Below are experts of layer 10 (counted from 0) of a mixture-of-experts language model. Rows are named gate (a neuron's input weights, with its number), up (a neuron's input weights, with its number), down (a neuron's output weights, with its number) and show model dimensions 0-127. Each number is 128 + 32 x the weight over its row's rms, rounded and kept within 0 to 255. Numbers have three digits each.
Before each expert's rows: a language model's description of what the expert responds to; "comes after" lists some tokens at least twice as common just before its tokens as in all text. This comes from a sample of Wikipedia text that the model never trained on. Tokens count by the router's weight.

# expert 31
It responds to: Main verbs right after a subject in biographical prose, such as served, worked, became, took, received.
comes after: " to", " was", " he", " and", " He", " who"
gate2:108083120079124077128129168120206161128108134120140090076137113102164141192179103121140177131160115105119155102089131155122110169143175102123124142150160136177110105150108164123138199129100079166096186060164149141157112135127204176146174124131112081135162138122076090148171108159179168099156198075127139167083144178145135113133142151158136116116172139159127113132165112082152180114071
up2:142071123082096146094113141130153160090085089096142167166131099134138142117111196144171163128105105106135090075075155185030188156117178121100126150105147108175083114221098175125122188131094121189096168130168132106173105163118187074124163098103093096144163172162117133154106078140158167095081129079091078144117151108112124159113150123130126124143154154139153118174133137101123150187083
down2:129072156080141096148112165139097161112116094113106101081133099078162106101105128105116109151096113149101115089126154182095125119134171169091109204139168174177139102163115142171126097159105144103155164118144140120099107128168170135198152128149143100074149104102101067096113096105138121123141169149151142101128148088185114071117117149195163122096128142116167164166087118129132157164119
gate3:102157163105142112091085170121110143176127084131101116122140175133133089129130127092181179140125110113151126149134117172176068180150170075064138130153140182128154058143112171100137115150128163141130162093156159172098102130103100128151180152167151169141148087119141147136099147143173070095147147052127170188104083084129129111130125118032096141132078065068147132096095141102192159100118
up3:195051121140170151160131123095145160089166140085125077076099096123168116093150143158059128133151152135095147141104089113060100155146097207158086103113129033146094134097177103155162162137129080129150094174127093115114144135151109133077086092078102073144120164168141134120132129115095136165153168154095140132138153161093121059178059110167121081107128139192154116148145170163069088124090
down3:172118167144125166173089097122107092133159100149098137120146078152085092123126148116131164122162129160145076164143109106100076129139108134106105084091119213163088170136094114134105071149109138122135149174115160199167131115205128128151168076117167136122070105162143149166192190182110114060130101093138115116129147114077118129109086130180136144095071180113125110109184091164120108177121

# expert 4
It responds to: Articles, demonstratives and ordinals opening a noun phrase, such as the, a, this, second, final, often before season or album.
comes after: " a", " in", " the", " of", " for", " on"
gate1:182145141132125123117124116126079112182200127108143212075111110124086146135125092071129171135153139201114114055188129137121185140104092186120143067131178122116163099103157119112131075140093146092105137122078153095139143084072130097127119128122087151099115131119144147112130133117147109146089150153118165181131116080199242095136144073104100107139086135155173097120152141136132118122128
up1:173082194122133139155160086083190169158117102167106155108114147090085146134153090092121099086105109113165157172121156107114120155068172126154121127090128102150125100110090160094171125109115101109129110176111117094095052093156131224116091098168167160137114109111133122054100114205108153149127117087119087158139157158101074155120144101090088130150085128046077118138131137140117138088151
down1:163168119111089109119191132103093224064108108130134129148163133159072136132074175141123121149084183145185093148099142139114093105098126124157186155086107143117124100169053173172090161113118050106123096123133106114194136114120098182114136097131138121132156164050099089197087174151193075099138110174149140123174063084193129143116116139141101153122151140150061133122105073105113120142113
gate2:181121101118111160121134126125076114144106168149122155143083123100119186107112062104088132137090122125133099117118102105058109139075098147078135202148145054087170117165107140112154102144089128022090123095103108121123153162093211160151182152107127120101100144139103132120250148136156105111113123132155156161155153111127172151150160079125166110102119088152052168149138098194065108144164
up2:167113104156091091166130131126093111119118088092182127135098157166155073116110095153170077091120145125144138210132117089139105162102137135191092180100138113130103175162154091121097077148129158184120102142148102109100152102129130122117118101117087184121138126151167098157088098121090189172143100145073058121076089127092065172092107162098183122163207107136130159111176101143161133086105
down2:127089156147109092089147141082091123097123154129113158113118125077101187144092118106193085138163095160140116137142113045126123135087108136158095226169111089125085152140102127146117123168141096067158183084117111112115181255119134135133133087145111172094101135125135115150184150122130134126112152167155056110046151102107116126078130078124121124119116109188098108093188115102130134140163

# expert 30
It responds to: Articles, possessives, and determiners starting noun phrases after prepositions, such as the, their, its, this, various.
comes after: " of", " in", " to", " the", " with", " and"
gate1:097100150097134098137170133050128091169147179195191137116146167123163075125119120172117107063092115094195160105161158093167118153166113159129105099129086055155179067138120159110100158141190158124095088132187128112110105124126119103122187095203105144159149108174164111127138114145066170138128093096165177192146139124146161126124144147112182155138038112097121148104124131147065166073124
up1:120160196163121066110075093177119126123120137053115133173069098074079196078104162110149111154171136135131136166148155119106162092104121111137152162107138129102126118128121099119164098109126104111178161146118119136099153166152125139102129163115072168090095112141093088150102153126167082158121140139109063149125117153159154142078091104096119127111157174161150159120215109139147112116135
down1:099143151152142118108148140090123142096119125093140118107157119101126177074119092120154157121154142104127099166141152165099146075086158092141200130117100111110138158141142081150136113170125059105180129117080159143081152179114126141104086061119055064120200106135068135129138154124130135166142181141103076135115148118136144133128119197123106169098112149106144069151168133126152084140151
gate2:158126132144139161093161116107107200154151127149126164138140172102139083110205089073079157130128141147097172087150125085115072064098109088097188136162090127130154122062166149180175109102174119136141102174123163138147114151119059206089091144114089149141134128153139127166131166163145116134113071058113169112138084105124148075168160105173143088129107142128121152148158122153134120121112
up2:123128138118108113154141164101136136149128102104162125131106171173111160088147184126171140134053153138095107128107144145143133131160157090099079153113108147162079135134072145133136094094149129191156185109101123121064165118122127158049156130124061115133161119101134136151180114098123138153050097123132118183118137099126118127137189045139104142120141117148125062111127076136101123141137
down2:159131127123157073100180125106090170110122149115128105151138194154155164147116125110135094111116124091121138120139131162109178088164095116173174159110194184114154119119146141122136106127160138121147139159123128083133142145129099173128067153128150189086092125129072133122117138123197163151129086158134086116121106136134166140113139142153095101106087128132099099103184116162145147054107